Experts of a small language model.
Size: width 192, vocabulary 32768, 70.7M parameters.
Experts: 4 picks a token, a sigmoid router.
Training: a variant of Adam for the experts, 540M tokens, 3449 steps.
Below are experts of layer 2 (counted from 0) of a mixture-of-experts language model. Rows are named router (the router's row for the expert), gate (a neuron's input weights, with its number), up (a neuron's input weights, with its number), down (a neuron's output weights, with its number) and show model dimensions 0-191. Each number is 128 + 32 x the weight over its row's rms, rounded and kept within 0 to 255.
After each expert's rows: "mostly gets" lists some tokens that are sent to it at least half of the time. This comes from a sample of Wikipedia text that the model never trained on.

# expert 15
router [164 120  97 119 112 124  78 140 147 119 173  58 132  83 139  74 117 137 130 146 155  63 135 118  64 107  91 151  84 131 108  97 135  80 130 147 164 171 138 133 153 163 124 174 179 113 111 162  62 139 109  90 154  97 167 184 123 175 216 106 181 170  91 107 104 140 146 119 169 131 128  80 111 150 105 122 169 155 144 161  91 123 129  71  88 117  80 136 143  78 191 114 155 117  66 118 117 120 163  76 138 116 109 151 143  65 149 113 141 163 158 151 183 133 136 125 121 149 186 132 110  98 170 172 133 113 177  69 138  99 156 136 163 136 126 100 122 156 109 118  88 140 129 154  84  65  51 131 161  95 139  95 102 134 158  66 135 107 130 132 166 127 167 169 120 121 159  86  76 108 137 127 131  88 129 116  80 156 104 175 116 135 113 117 150  95 178  91 111  89 135  70]
gate0 [139 161  84 161  87 173 138 182 151 189 145 151 177 162 180 121 187 130 110  78 128 165 126 112 130  95 100 126  91 153 146 145  78  68 124 125 159 151  82 130 179 128  83  73  54  70 112 162 131 172 159 146 200  96 154 104 131 117 136  94 124 156  98 117 151 146 156 117  84 114 105  94 135 112  69  67 111 143 155 121 111 110 154  72 108 174 114 145 104 114 145 119  82  99 167 149 165 145 157 125 133  87 132 138 127 105 123  85 108  92  98 160 140 140 154 159 166 170 161 134 100 125 105 140 116 110 115  86 187 167 108  50 139 158 164 163  80 133 164 134 118 179 132 128 110 148 116 116 202  93  96 120 107 114 136 138 133 105 134 121 123 101 139 190 128 118 128 136 204 139 166  71  78 129 116 170 106 141 162 143 122 169 141 174 142 118  93 142 116  69  53  72]
up0 [104 122 151 165 159 113  84 124  82  56 130 119 135 116 125 121 107 128 146 206 105  94 101  92 137 115 123  99 140 161 105 219  76 157 148 176  98 151 119  93 133 133 119 104  64 131  99  91 147 118  54 110 150 126 140 170 102 170 109 139  93 109 160 198  94 178 151 134 141 153 150 115 184 140 158 120 171 125  57  96 117 135 101 163 157 107 166 121 129 177 135  94 139 184  59  99 132  64  91 137 163 164 152 141 156 165  61 165 160 138 119 141 125  78 124 144 157  78 173 181 152 162 105 100 135 157  99 149  90 170 114 116  83 142 153 139 173  89 132  90 117  79 137 167 160 159 104 138 142 163 109 140  89 195 137 140 112  97 117 125 186  80 115 181  99 138 125 103 126  90 143  92 153 116 163 147 185  95 113 149  91  85 146 109  90 119 105 162  87 117 127 128]
down0 [132  99 183 127  89 159 132 119 101  92 142 149 157 100 134 133 163 147  75 163 116 171  97  97 167 132 151 133 136 164  66 148 137 124 178 142 196 128 173  75 106  95  95 119  95 124 155  91 154 130 103 161 128 102 138  98 172 105 123 146  83 149 139 125 150 163 138 108 171 141 156  88  82 157 130 167 113 129 116 133  74 101  97 131 189 148 126 172 117  56 164 104 165  96 152  81 156 112 178 141 127 146 109 121 109 152  83  93 135 132 163 147 127 170  92  42 156 125 122 126 114 100 110 164 143 104 138  97 100 108 139 201 192  98  99 137 118  95 141 146 145 106  27  26 166 148 134 159  79 106 113 100 182  81 190 108 154 139  78 126 129 100 182 135 175 136  94 163  88 154 130 125 104 159  95 131  87 113 105 169 149 131 151 167 146  58 132 123 145 134 143 137]
mostly gets: " of", " by", " Authority", " Story", " between", " alongside"

# expert 51
router [133  91 145 159 126 151  78 113 109 181 102 139 157 124 143 146 151 130 137  86 154 159 133 153  78 106 139 125 121 112  91 129 128  49 108 132  98  97  89 144 142 120  96 176 108 152  86  87  80 142  99 193 158 114 135  93 130 129 220  87  99 131 120 158 113  66 118 124 161 130 149  81 149 192 114 121  64 149 101 155  79 132 112  41 160  97 152 113 119 138 149 134  96 133 132 135  38 137 145  74 115  96  88 161 174 114 161 138 133 161  72 161 118 128  83  76 152 108 128  89 118  76 145  73 138 147 163 118 117 134 115 140 112 136 118  86 154 144 161 118  63 112 180  97 139  81 109 103 133 110  67 104  75 144 156  96 110 122 114 155 178 123 174 108 138 100 116 100 103 166 137 114 122  68 140 139 120 167 197 118  98 136 119 152  71  50 140 102  82 113 164 160]
gate0 [102 150 139 173  97 134  33 183 141 170 159 116 154 156 157 154 126 119  96 120 157 111  94  70 124 169 200  99 109 166 112  60 133 150 171 133 107 105 155 141 179 119 134  84 132  85 104 109 110  84  51 109 132 150 144 125 128 108 112 101 140 167 175 156 154 138  99 147 130 148 131 119 128 148 150  60 156 135  97  34 123 114 160 108 167 165  90 164 138  91  41 147 123  82 126  97 102 105 110 125 147 112 164  88 114 137 154 148 113 125 139 128 169 143  89 131 110 145  59 224 125 141 102 134 183 106 132  76 173 120 118 129 145 124 155 146 113 147 104 157 149 120  72 215 140 126 107 137 141  92 121 156 208  90 140 140 112  80 135 132 176 159  97 184 142 149 136 151 143 129 176  63  94 123 106  99 104 126  93 168 134 100 130 114 153 106 107 132 150 142 121 149]
up0 [123 144 101 104 153  78 136 104 119 108 162 146 127 144 145 184  94 127 194 144 107 154 132  99  90 113 114 101 103 110  93  49 131  82 119 151 127 149 144 160 159 160 167  91 118 159 104  56 125 132 149 136 128 158 170 148 102 133 161 114 154 153 176 161 112 125  54 133 121 139  90 173 202 103 144 117 117 147 144 142  89 109 149  85 197  91 136  67 164 163 128 122 123 131 101 103 210 140  74 157 127 158 123 104 146 129 172 229  55 137 141  98 151 137 189 120 109 150 120 193  93  94 115  94 126 148  34 103  92  92 135 152 161 192 116 107 136 128 131 137 131 103 130 102 120 113 138 196 131 134  87 149 139 183 133 169 141 133 155 132 143  45 139 108 147 117 113 138 114  92 120 119 125  99 118  63 124 149 167 147 133  74  94 107 156 123 135  63 128 153 131 117]
down0 [144 101 191 156 151 129 125 122 195 111 122  94 186 145 154 188 119 118  83 180 148 138 146 118  61 173 118 105 118 153 124 104 133  99  97 138 132 187  92 138 115 148  82  91 132 115 143 165 122 104 122 202 141 183 172 181 183 156 188 119 111 149 133 149 192 103  55 211 127  94 122 118 102 109 137  96  94 191 134 126 136  90 190 135 116 116 110 162 154 116 109 170  97 116 114 117 119  83 200  60 110  82  98 137 118 142 171 123 125 131  87 143 178 162 140 103 135  84 124 131 139  53 190 162 131 108 116 142 104 132 115 110 180 127 123 131  96 153  85 151 172 131 138 123 152 135 145 167 146 142  63 158 144 160  99 103 186  94 141 111 149  74 186 126 128 145  99 119  87 123 168 140  88 182 143 117 106 141 108  80 149 186 128 117 115 163 119 157 112 140 117 122]
mostly gets: "19", " games", " game", " song", " coach", " director"

# expert 75
router [173 112  80 133 160  66  87 113 110 116 166 108 165  84 155 171 148 206 149  88 137 108 112 105 131 115  83 128 118 149  95 146 138  92 141 117 136 137 116 142 135 157  32 139 138 147 108 168  79 130  87 107 169 135 125 164  99 141 148  77 157 137 145 123 118  82 195 103 119 139 111 164  97  64 162 114  94 170  86  80  55 143 140 118 106 119 149  99  97 100 108 123 114 116  95 149  92 144 179  92 131 137 127 171 131 110 118 176 108 122 104 118 139 139 142 145  74 132 135 117  69  31 155  61 140 139 133 153 122 124 120 171 198  87 150 116 153 170 102 124  85 153  96  98 120  90 100 119 100 106  95  61 100  85 171 119 115  97 161  86 110  92 137 116 104 108 137  62  89 105 121 122  86 120 108 103 146 118  78 158 113 139  51 107 160  76 151 143  71 114 161 103]
gate0 [134 129 165 112  97 113  35 216 190 108 150 102 135 122  89 146 123 136 106 105 173 145 150 100 147 132  94 117 146 135 107 145 164 135 124 136 123 111 144  69  92 125 130 167 120 113  79 127 101 123 132 128 144  98 135  83 145 118  97 115 176 129 128 195 161 120 173 124  86  94 147 110 140 145  84 138 114 133  80 170 114 142 126 129 133 140 172 126 136  50 205 137  80 153  86 120 152 129 146 173 104  65 134 142 136 187  88 158  83 150 130 125 108 198 172 181 180 162 103  81 138 105 197 136 110 170 113  99 101  98 157 161  99  46 148 127 168 137 186 152 190  91 115  87 126  91 135 161 160 160 162 121 173 122  71 153  83 116 110 157 140  92  95 136  84 141 144 131  91 160  77 114 122  90 150 130 163 135 110 119 132  90 126 138 131 150 146 123  98 106  47 170]
up0 [165 142 187 158 151 103 130  81  95  72 230 120 154 137 154 114 139  87 160 171 118 140 139 144  59  97 126 134 155 142  86 140 133 133 171 149 134 161 154 166 118 131 138 142 120 168 134 107 110 103 138 119 139  99 111 120 136 105 105  83 192 179 120 126 192 143 105 192 111 120  89 155 148 172 133 166 145 167 110  98 169 179 182 163 103 106 101 112 156 115 114 177 127 133  76  95 199 112 152 129 122 122 146 143 101  77  98 138 100 152 131 113 175  74 115  87 130  94 162 123 135  52 127 124 113 156 139 117 132  71 112 114 168  82 111 144 128 105 137  87 147 119 123 104 120 131 200 170 120 151 114 117 181  68 129  78  99  96  50 155  75 134 136 103 138 138  97 117  64 124 139 143 135 191 103 112 121  71 189 155 161 100 169 146 120  65 117 153  67 114 108 124]
down0 [120  77 112 115 173 131 109 148 135 128  76 144 102 106 186 141 184 114 149 185  97 144 152 130 134 159 181  78 124 172 149 154  52 152  93 143 115 166 158  63 201 176 170 136 157 112 152  92  90 117 117 122 142 112  93  86 109 134 117  76  79 107 125 120 125 211 101 158  64 119 121 123 116 155 147  82 139 150  96  94 175  89  83  95 152 155 141  86 123 121 134 144 143 141  95 163 176 115 166 117 147  84 161  74 150 112 135  98  99 163 189 105 157  79 130 134 150 112 185 132 104 151 182  86  96 165 157 127 133 160 117 158 149 162 219 116 141 168 159 114 122 162 179 152 125 159  98  93 137 120 139 120 116 140 151 139  95 147 123  38 177 136 137 131 137 128  77 116 160  69 155  79 157 122 134 177 113 141  60 130 118 125 136 121 140 133  84 140  95  99 113 156]
mostly gets: " people", " family", " life", " years", " Succeeded", " community"

# expert 41
router [113 120 144 107  81 147  81  87 128 117  64  94 107 106 158  99 159 124  71 106 149 117 121 111 152 104 156 119  86  47 142 133 109  85 104 138 104 140 127  99 131 136 146 129 174  89  94 162 149 109  87 155 161 149 153 157 119 127 206 148 118 176 117  89 117  63 178  75 167 102 139 130 139 146 153 122  74 156  89 205 173 139 140  41 107  49 103 150 120  87 103 137 135 163 114 117 101 184 135 108  99 135 114 198 121 158 113 138 156 100 111 135 129 157 149 165 103 151 158 155  88 100 149 111 146 152 137 138 154  58 126 104  94 154  99 112 112 181 115 103  97 118 192 164 128 111  50 102 161  94  69 133 139 122 177 101 132 120 150  97 160 145 126  98 137 108 114 117 130 121  81  66  92  98 137 150 148 164 147 147 113  84 104 132 119 119 230 114  82 124 166 130]
gate0 [ 94 151 128 116 145 125 121 121  59 144 162 112  91 105 113 119 197 128 120  74 135 141 144 117 117  82 128 130  78 138 105 145 174  93 123 164 112  67  66  95  71  92 134 128 110 114 125 141 130 155  98  68 171 159  97 165  90 128 174 114 220  92  97 124 110 108 134  94 205 151 102 123 144 157 126 142 127 144 157 181 130 138 133 152  71  75 169 196 122 116 105 111 120  99 161 131 138 113 157 130 121 115 108 101 173 126 192 167 110 162 127  95  92 194 107 149 123 138 105 116 186 126 121  92  74 114 179 125 144 131 135 109  75 129 124 156 133 126 137  83 160 156  99 110  99 146 130 116 163 149  86 210 130 151  86 196 145 103 102 159 153  77  49 146  92 140 117 145 121  95  83 138 146 141 149 180 167 127 100 161 124 131 128 142 187 148 190 103 128 179 157  71]
up0 [ 83 102 120 121  69 125 146 164  94 105 143 149 104 175  97 156 161 103 120  88  91 177 128  99 108 175 140 128 173 185 114 108 169 106  97 156 153 110  74  84  84  99  95 177 142 145 136  59 151  97 112 160 150  93 125  96 184 102 142 146 137  90  97 112 130 109 118 119 198 109 170 106 136 156 114 140 131 178 105 172  89 105 107 153 128  98 141 145 124 101 124  94 108 100 119 186 130  60 152 170 121 134 121 100 182 133 129 119 151 123 116 105  81 180 103 122 182 178 111 148 145 171 136 144 124 103  97 118 105 105 144 133 123 127 107  79 157 121 129 160 172  88 129 139 146 178 118 149 195 132 144 158 141 133 108 129  47  62 160  95 152 125  78  86 142  73 148 150 151  70 144 121  95  71 159 194 121 149 142 227 145 126 102 136 104 212 175 104 113 139 114 152]
down0 [146 117  80 114  95 121 129 148 136 117 117 189 158 131 105  99 130 152 142 160  61 160 149  64  88 108 125 133 143 170 146 192 139 125 151 145 166 122  85 111 140 166 136 131 124  89 119 120 157 220 161 169  85 112 115 183 103 169 162 155 140 120 155 128 131 151 139 122 109 128  94 102 123 116 121 182  85  83  69 125 143 172  94 189 114 140  93 140 105 145 147  95  85 171 148 153 161 134 124 165 136  68 208 126 154 113 137 175 159 133 110 125 114 160 145 163 124 164 140 112 114 171 125 114 159 108 121 143  90 124 142 124  74 106 126 124  88 123 145 126  78 155 107  27 142 131 207 122 106 152 123  32 152  80 115 164 155 123  91  90  84 150 101 113  84 184 147 129 168 160 128 173  94 158 165 143 112  79 132  91 101 163  87 152 186 180 110 118 131  75 137 140]
mostly gets: "%;", "\",", "%)", " groups", " Arts", " schools"

# expert 35
router [168 134 146 192 122  96 114  82 133 122 110 106 150 126 177  74 161 186 157 122 163 128 107 124 119  94 157 133 136  75  90 163 138  85 166 150 122 112 113 153 153 143  99 135 125 155 128 108 142  96 116 108 120 131 163 181 129 152 157 130 157 234 102 118 156  58 123  69 114  78 110 144 144 131 139 107 156  95 111  99  83 126 152  60 145  62 156 149 107  78 178 105 155 145  77 148  92 170 124  99 133 146 114 184 125 123 159 127 112 119 128 115 114 155 136 100  96 179 126 131  57 107 179 141 117 123 163 141 122  55 188 143 180  77 126 158 115 114 114 114  98 142 205 120 153 113  96 119  99  81 158 117 128 103 161 162 117 108  70 130  97 104 166 138 113 127 168  93  75 150 143 173 142  90 102  82 119 181 140 122 122 160  49 138 109  94 201 103  69 109 136 123]
gate0 [151 101 137 136 114 122 153 115 165 153 146 126 179 185 103 113 133 148 140 137 106 111 163 117 197 136 129  74 131  91  95 129 144 157 144 165  50 150  86 134 106 165 111 153  92 114 116 105  95 147  85 124 156 127 112 134 115 179 149 137 108 172 133 122 105 127 149 149 112 132 198 149 199  96 116 181  89 100 153 137 129 118 148 145 122  47 164 165 127 139 147  95 154 183  90  89 222 150 200 112 131 177 110  72  66 111 148 218 109 142 134 123 121 116 203  52 161 136 156  75 146 110 119  83 125  58 155 170 116 139 125 127 153 137 111  91 102  85 118  49 126  89 127 127 174 126 129  65 122 122 102 123  83 119 141 108 135  72 147 120 121 155  89  97 167 167 106  84  98  91 177 145 121 115 153 122 131 126 165 100 126 116 145 130 179 135 112 103 113 135 151 103]
up0 [119 124 124 124 137 144  98 130 169 168 101 105 168  39 116 177 134 162 162  91  92 108 113 158  88 145 160  63 163 122 100 106 121  83 118 169 212 165 127 150 145 104 166  90 137 127 101 136 160 117  78 171 115  76 105 116 130 100 120 183 112 165 142 138 121  88 136 106 177 117  99  45 132 147 111 146 124  74 112 164 118 114  93 124 106 116 155 164 123 134 114 173  73 185 216 103 175 129 132 151 161 123 194 144 173 103 100  99 134 135 118 130 137 125 179 119 155  82 151 170 110  87 137 149 137 197 184  61 167 192 102  85 134 156  96 141  96 114 127 150 123 129 146 143 129  83  98 105 168 184 161 131 129 111  76 114 131 127  72 133 150  98 151 132 132 148 194 116 153 132 112 105 128 161 121 101 165 142 105  91  84 139 131 113  82  83  77 121 119 102 166  82]
down0 [135 114 139 118 112 159 152 118 120  55  77 165 126 196 112 124  96 109 100 142 101 126 172  86 192 171  99 128  91  96 127 147 163 163 127 113 117 135 182 126 101 182 103 176 142 161 165 105 131 158  97 113 168 170 153  84  75 163 158 139  73 110 134 156 223 130 151 157 126 136  88 163  71 137 111 136 127 140 130 120 160 130 107 139 156 140 157 164  85 145 187 133 168 177 158 103 159 162 126 118 128 116 168 113 173 109 128 129 143 150  97 166 117 141 101 121 133  96 162  72 206  98 159 188 112  99 173 119  75 147 185 146 123 120 148 123  98 148  71 128 129 189 156 108 103 141 121  93  69 149  71 143 178  98  67 145 173 147 146 151 102 157  97 167 128 144  53 117 126 121  73 129 155 143 139 127 106  79 120 141 113 132 140 122 160 155 177  89  63 146  81 129]
mostly gets: ",", ".,", "),", "},", "ope", " arranged"

# expert 7
router [167  98 148 143  90  96  51 147 118 140 174 124 137 101 143 117 145 132 151  80 109 148 148  84 104  64  98 149 103 106  88 106 122  93 153 231  62 155 119  99 127 149 106 167 148 132  95  96  70 101 151 167  96 102 165 139  96 117 156 126 100 148 105 114  93  59 126 100 128 135 142 121 105 121  87 112 136 110  76 129  99  90  99  85  95 107 138 150 103  46 136 143 165 120 136  91 161 148 165  93 108 150  80 157 128 141 168 121  92 136 112  59 137 133 149 118 122 129  67 162 102 133 156  95 170 149 134 106 128  98 112 150 121  92 109 115  84 124  76 162  82  66 161 131  99  89 121 124 116 141  68 150 165 115 172  71  74  86 139 186 173 120 155  88 169 150 126 108 114 158  99 151 111 113 106 150 130 161 132 161 166 158  93  81 162 121 217 163 112  89  79 109]
gate0 [ 77  93  96 104 127  90  83 159 106 133 126 124 120 158 152 122 187 141 106 135 144 150 158 144 201  90 152 131 106 118 155 174  77 118 115 100 116 145 153 120 169 138  98 172 151 116 130 109  80 132 133 184 149 168 125 224 113  84 148 166 163  99  59 119 100 191 136 105 120  84 127 121 121 156 176 110  96 204  89 115 164 143 154  81 102  99 118 105 145 181 124 132 102 150 199  73  75 133 140 101 144 136 161 158 157 119 166 132 131 123 157  96 132  83  86 151  86 110  72 156  49 144 131 124 145 100 143 113 137 126 133  88 115 146 103 164 162 107  68 119 130 137 123 151  78 111 168 130 129  92  53 134 134 139 126 144 173 108 164 114 122 195 158 148 158  60 129 167 101 110 102 151 145 177  77 131  72 127 142  80 134 132 160 125 178 109 101  71 140 149 175 130]
up0 [150 128 133 117  89 181  93 121 130  80 120 126 100  46 154 135 177 134 142 117 164  97 160 161 112 171 128 155 172  76  86  81  90 116 110 114 167 107 170 109  70  94 117 148 147  86 151 136  59 171 157  56 103  95 151 110 146 140 152 122 132 121  91 112 157 107 167 119 147 145 148 147 123 148  84  99 125 120  58 134 149  95 125 144 152 119 201 128 100 174 173 116  81 143 143 158 120 113 150 179 154 133 125 111 120 159 186 123  91 128 138 116  86 127 175 122 146 136 134 107 155 140 101 176 109 135 144 126 133 129 183 130 117 186 100 135 155 155 170 135 137  72  65  98 156  52 122  91 129 104 168 134 132 123 149 150  60 216  72 171 130 139 120 106 147  59 143 153 141 125 131 126 125  87 136 115  42 134 130 149 145 137 112 198 167 146 166 167  68  80 133 110]
down0 [101 150 147 129 114  91  99 142  97 206 143 103 101 125 112 145 131 157 132  75 134 119 160  98  80 165 117  41 136 145 158 158 168 116 161 159  78 155  90 135 132 111 161 133 116 132 144 146  74  90 135 171 107 151 150 137 176  65 149 146 112 149 136 167  53  88 104 202 112 137 166 138 122 124  84 165 143 120 133 112 171 121 107 107 114 115 120  98 168 166  95 170 161 161 108 120 132 144  82 118 124 104 117 150 132 129 115 148  93 208  55 135 153 103 176 116 152 134 153 145  79 131 129 101 207 120 100 110 143  96 148 151 126 140 104 122  97 156  59 116  99 160 100 188 134 172 201 151 123  80 121 178 125 127  95 183 145 124  91 160 104  51 143 132 104 134 179 117 127 120  95 185  95 157 156 111 123 124 122 118  75  76  78  97  94 167 112  79 171  83 128 126]
mostly gets: " Democratic", " American", "American", " Soviet", " Spanish", " Asian"

# expert 20
router [176  52 115 131  98 141 100  73 165 115  92 171  97 138 134 116 116  99 103  89 113 129 162 118 124 113 127  97 160  42  94 146 112 103 132 123 155 122  66  93 125 116 104 156 135 137 115 126  92 174 102 174 154 151 181  96 127 125 187  82 112 168 132 135 125  79 145  74 147 141 117 128 123 137 133 102 138 121 127 155  93 136 170  37 148  83 140 103 123  51 151 134 138 124 142 144  46 157 135  73  95 131 101 180 154 106 177  99 150  94 126  87 111 157 167 137 119 173  97 133  93  91 114 158 152 138 146 113 116  50 168  78 125 108 133 137 126 163 100 147 138 150 197 136 137 117  89 121 174  72 120 164 168 106 153 147 127 115 136 149 132 116 140 100  69 109 136  68 103 150 181 124 106  57 115 115 138 183 129 100  80 163  81 166  97 114 206 150  84  96 125 107]
gate0 [125 152 137 147 112 119 184 198 133 108 144 155 165 138 117 145 159 113 122 137 116 115 117 158 140 192 110 127 111 118  91  94 124  97 139 118  77 111  91  78 169 120 220 179  91 140 106 115 111 145 124  83 178 131 172  95  94 108 176 109 122  96 110 145 136 149 156 146 166  88 125 115  97 138  98 158 137 139 134 137 205  62 145 183 102  49  88 126  97 141 140  82 138 184  86  89 135 165 146 110 115 191 125 114 144 136 179 132 159 127 119 156 154 144 150 138 119 143 151  48 102 179  61 160 120 125  78 134 114  93 182 108  98 130 123 170 123  75 189 153 103 169 126  97 112 138 134  98  42 104 156 132 111  60 108 158 176 114 102 178 165 112  96 118 130 114 158 101 109  98 101 128 138  77 151 101 145  91 173 102 159 114 144 161 159 109  64 169 137 116 143 148]
up0 [178 102 171  90  96 138 142 122 105  70 140 136 157 141 187 136 151 125 246 134 132 136  87  95 138 150 120  91 134  96 112 161  90 128 136 156  78 141 112 133 110  92 162 172 161 196 134 151 130  64 122 147 100 145 118 202 162 123 124 104  62 143 166 162 119 152 121 172  93  64  85 141  96  77 123 147 109 141  82 164 130 103 108  71 143 107 154 124 100 110  91 106 230  72  99 116 138 167 129  83 118 137 140  89 100 181 107 113 149 114 147 119 136 172 120 120 135 146 149 131 133 117 133 108 106 112  77 134 126  92 125 148 152 131 136 151  72  93 207 126  94 129 149 144 177 101 137 139 109 125 137 172 139 172 104 166 147 100 131 141 213  90 115  89 158 182 112  99 102 137 151 126 151 150  92 124 107 134 178 118  29 166  80 143 123 139 113 109 113 130 147 135]
down0 [104 165 118 181 170 126 121 119 163 117 118 148 130 125  93  79 119 150 114  91 165  77  81 115 105 121 118 144 171 177 166 160 113 134 172 194 180 138  91 112 158  89 130 142 164 123 107 137 125  99 139 185 132  89 169 118 112 153 139 158 194 147 128 158 112 148  75 106 109 155 135  99 116 120  60 107 144 166 143 125 109  93 130 120 157 117 131 156 159 137  91 153  55 129 144 133 157 139  80  79 137 122 165  88 134  98 132  89  58 114 134  96  37 107 132 124 192 153 115  88 130 112  89  98 146 148 168 103  68 133 133 119 179  63  92 188 148 109 138  90 108 128 200 135 106 120 150 125 196 192 112 149  94 143  99  84 178 114 161 133 171 154  96 152 104 154 102  99  62 139  97 112 191 106  84 142 103 169 159  81 167 153 128 134 163 148 166 134  84 114 135 143]
mostly gets: ",", "),", "'", "\",", ".,", "',"

# expert 29
router [134 104 101 153 129 125 141 174 164  92 117 152 178 152 140  77 141 131 149 148 172 129 121 140 114  89 153 150 136  67 137  77  81 122 109 174 175 158  99 141  94 136 126 130 175  87  95 144 148 152 110 196 128 133 161 113 121 138 161 124 173 143  65  67  88  68 147 163 101 137 118 116 144 175 118  63 181 122  68  95 102 183 109  80  95  84 147 129  61 112 142 121 172 121 100  78 100 110 119  86 102 141 144 122 160 142 156 137 111 159 116 171 155 146 138 148 116 132 129 113 103 111 113  99 116 128 148 136 145 134 181 184 148 105 110  71 110 140  58 129 119  75 137  77  88 123  65 150 123 139  70 105  83 120 151 156 112  93 111 144 133  51 115 155  77  95 129  39 114 130 161 101  89 108 122 184  99 127 112 155 120 103 114 108  99  90 206  96  79  67 133 127]
gate0 [205 210 167 122 187 153 116 112 116 163  90  83 158 129 160 138 121 124 133 165 112 151 104 112 158 117 103 122 107 131  55 159 131 156 103  97 172  94 141 159 147 104 118 110  94 165 165 100 104 150 128 133 141 178 120 124 118 171  99 107 131  89 159 115  70 124 149 179 102 120 112  81  94 210  96 124 109 101  90 170 122 152 109 159 143 145 127 108  79 116 163 159 118 144 143 156 143 124 114 110 128 111 129 124 140 142  86 130 195 150 140 145 105 130  73 172 115  85 164 137 194 114 152 157 119 122 112 160 112 149 135 154 108 110 139 100 144 132  53 124  41 196 131 194 170 138 117 122 150 130 140  83 127  81  92  76 112 122 120 114 154 152 118 124  99 149  52 121 169  83 128 145 126  24 136 169  73 179 157 132 131 122  92 151  81 156 144 183  80 106 122  97]
up0 [120 117 113 105 150 109 110  95 115 117 147 111 146 126  92 156  98 131 177 147  53 133 120 147 159 142 148  81 132 131 138 142 142 111 139 109 120 140 179  96 130 248 123  96 125 111 167 127 129 138 159  67  69  89 105  83 146 150 180 131  57 144  88 160  91 147  81 151 139 181 152 101 163 121 165 162 159 159  94 125  97 131 142 108 144 165 164 163  79 144 113 139  99 158 149 148  91  98 159 135 110 121 118 121 135 120 183 159  99 169  80  70  75 107 168  92 113 122 112 182 118 133 193 149  87  98 199 113 169 105 141 147 172 140 139 171 102 112 119 175 150 124 123 120  85 107 195 122  61 160 155 161 114 163 130 204 115  89  92 106  75 162 116 129 154 139 118  97 173 138  98 158 114 154 145 125 109  95  89 108 196 125 106 125  62 150  95 102  82 100 105 138]
down0 [137 109 126 142 139  81 133 207  95  88 132  82 174 128 111 116  99 143  93 120  75 125 101 127 171 127 178 137 102 180 159  92 109 131 159 146 127 161 163 149 132 145  74  71 136 104 106 100 108 191 135 156 102 136 114 136 134 105 149 127 137 144 146 102 147  92  70 185 154 105 158  85 137 197  96 160 127  99  60 130 162 128  90 134 181 131  93  89 133 146 158 179 171 176 124 128 165  61 148 111 126 144 172 113 112 133 128  99 157 164 128 124 130 168  89 133 118 134 170 174 111 196 101  79 118 167 104 188 151  80  95 189 132 140 154 112 130 172 113  85 109 158 139 154 165 113 112 117  52 205 140 118  85  92  91 123 119 108  88  93 106 170 206 159 110 137  75 110 176 144 109 150 123 143  95 182 149 112 148 105 108 130 112 152  81 152 127 140  90  67 159 118]
mostly gets: "\n", " |\n", ".\n", ")\n", ";\n", "\"\n"

# expert 52
router [166  73 108 190 115 112  75 126 117 128  99  81 127  67 127 120 126 182 161  58 166 142 135  89  73  93 122 157  96 110 137 113 132  98 152 170  66  62  99 147 150 114 109 157 133 142  82 120  86 162  70 153  82 157  94 196 136 122 152  76  97 196 121 133 169  30 132 100 133 144 147 127 110 201 161 134 142 131 120 116 100 118 114 115 122 152 172  85 101  99  89 175 122  97 112 131  82 106 166 117 108 160 142 116 122 118 153 135 141 138 119  70 146 146  98 104 162 122  54 183  82 102 143 169 136 177 152 100 118  58 131  88 135 109 156  85 137 130 134 131 127 131 157 129 174  43 126 175 103 146  45 110 103 151  94 135 111  60 130 120 117 147  97 125 130  95 131  81 125 110 160 113  98  89 145 108 118 133 139 135 115 117  90 132  93 101 176 148 117 138 108 126]
gate0 [106 140 122 136 130 178  61 156 149 141 147 140 143  65 165 124 142 101 144 160 127 135 112 153 149 137 119 172 136  75 126 115 122 144 123 130  43 123  92 142  87 135 140 153 108 136 162 149 166 118 131 178  90  84  97 162  80 120 125 127 180 168 176 136 138 201 183 218 135 105 140 144 145 100 127  82 139 138 120  83  88  92 192  79 131  81 169  75 136 133 113 166 175  76  93 120 131 140 130 115 112 169 141 111  97 144 135  87  93 114 155  94 179 173 132  76 115 125 101 129 133  64 200 108  71 193 115 126 138 132  60 111 129 108 159 130 115 122  96  71 113 139 129 154 118 100 135 156 115 143 142 150  97 123 160 142 149 126  96 105 143 165 123  98  89  86  98 169 106  97 144 129 121 128 204 142  86 142 178  18 160 114 115 145 113 148 139 120 163 173 169 126]
up0 [ 98 157 139 147  33 130 109 109 189 121 111 105 110 125 161 173 105 129 149 100  77 148 105 143 109 125 203 134 117 106 129 149 175 147 125 124 124  91  94 169 193  73 181 137  89  99  89 164 167 179 120 112 133 110 164  95 126  74 163 104 166 162 129  90 109 118 124 102 110 107 148 119 135 130 132 113 106 114 118 132  50 138 138 101 179 107 151  88 157 178 183 166 193 139  76 122  64 134  72 104  99 114 136  51 152  96  98  79 126  69 146 144  79 148  82 170 137 118 102  85 142  78 214 112 145 132 200 153 155 125  68 176 131 116 134 151 166 129 153 137  95 121 151 103 130 118 141 156 147 126 133 132 159 127 152  78  91 127 120 123 113 140 172  81 157 157 151 120 150 142  87 141 134 127 162 131  88 118 179  91 203 127 134 150  99 146 136 110 145 128 178 132]
down0 [128 128 188 130 120 163 147 145  70 177 164 113 106 139 162 130 135 114 123 118 158 132  89  56 115 132 143 136 130  89 138 140 121 187 131 106 100 120 119 162 159 110 196 187  68 132 137 139 159 166 147 185  50  82 166  92 146 120 130 164 131  53  83 136 146 174  95 168 129 118 139 101 146 174 130 150 126 130 109  85 156  96 105 111 119 115  96 138 100 130 141 147 189 136 106 122  93 157 133 130 147 118 133  64 109 115 133 116  88  79 127 149 127 141 193 140 150 134 168 189  77 104 128 180 131 178 123 160  97 164  95 141 110  79 124 166  89 148 145 135 157 150 111 132 113  97  68 117  80 152 188 101 132 139 129 220 122 179 116 109 122 147 123  38  61  94 162 106 138  86  93 139 120 146 113 205 135 133 159  81 168 150 104 150 161 190 134 124 103 108 150 133]
mostly gets: "Personal", " der", "ร", "je", " Su", " officially"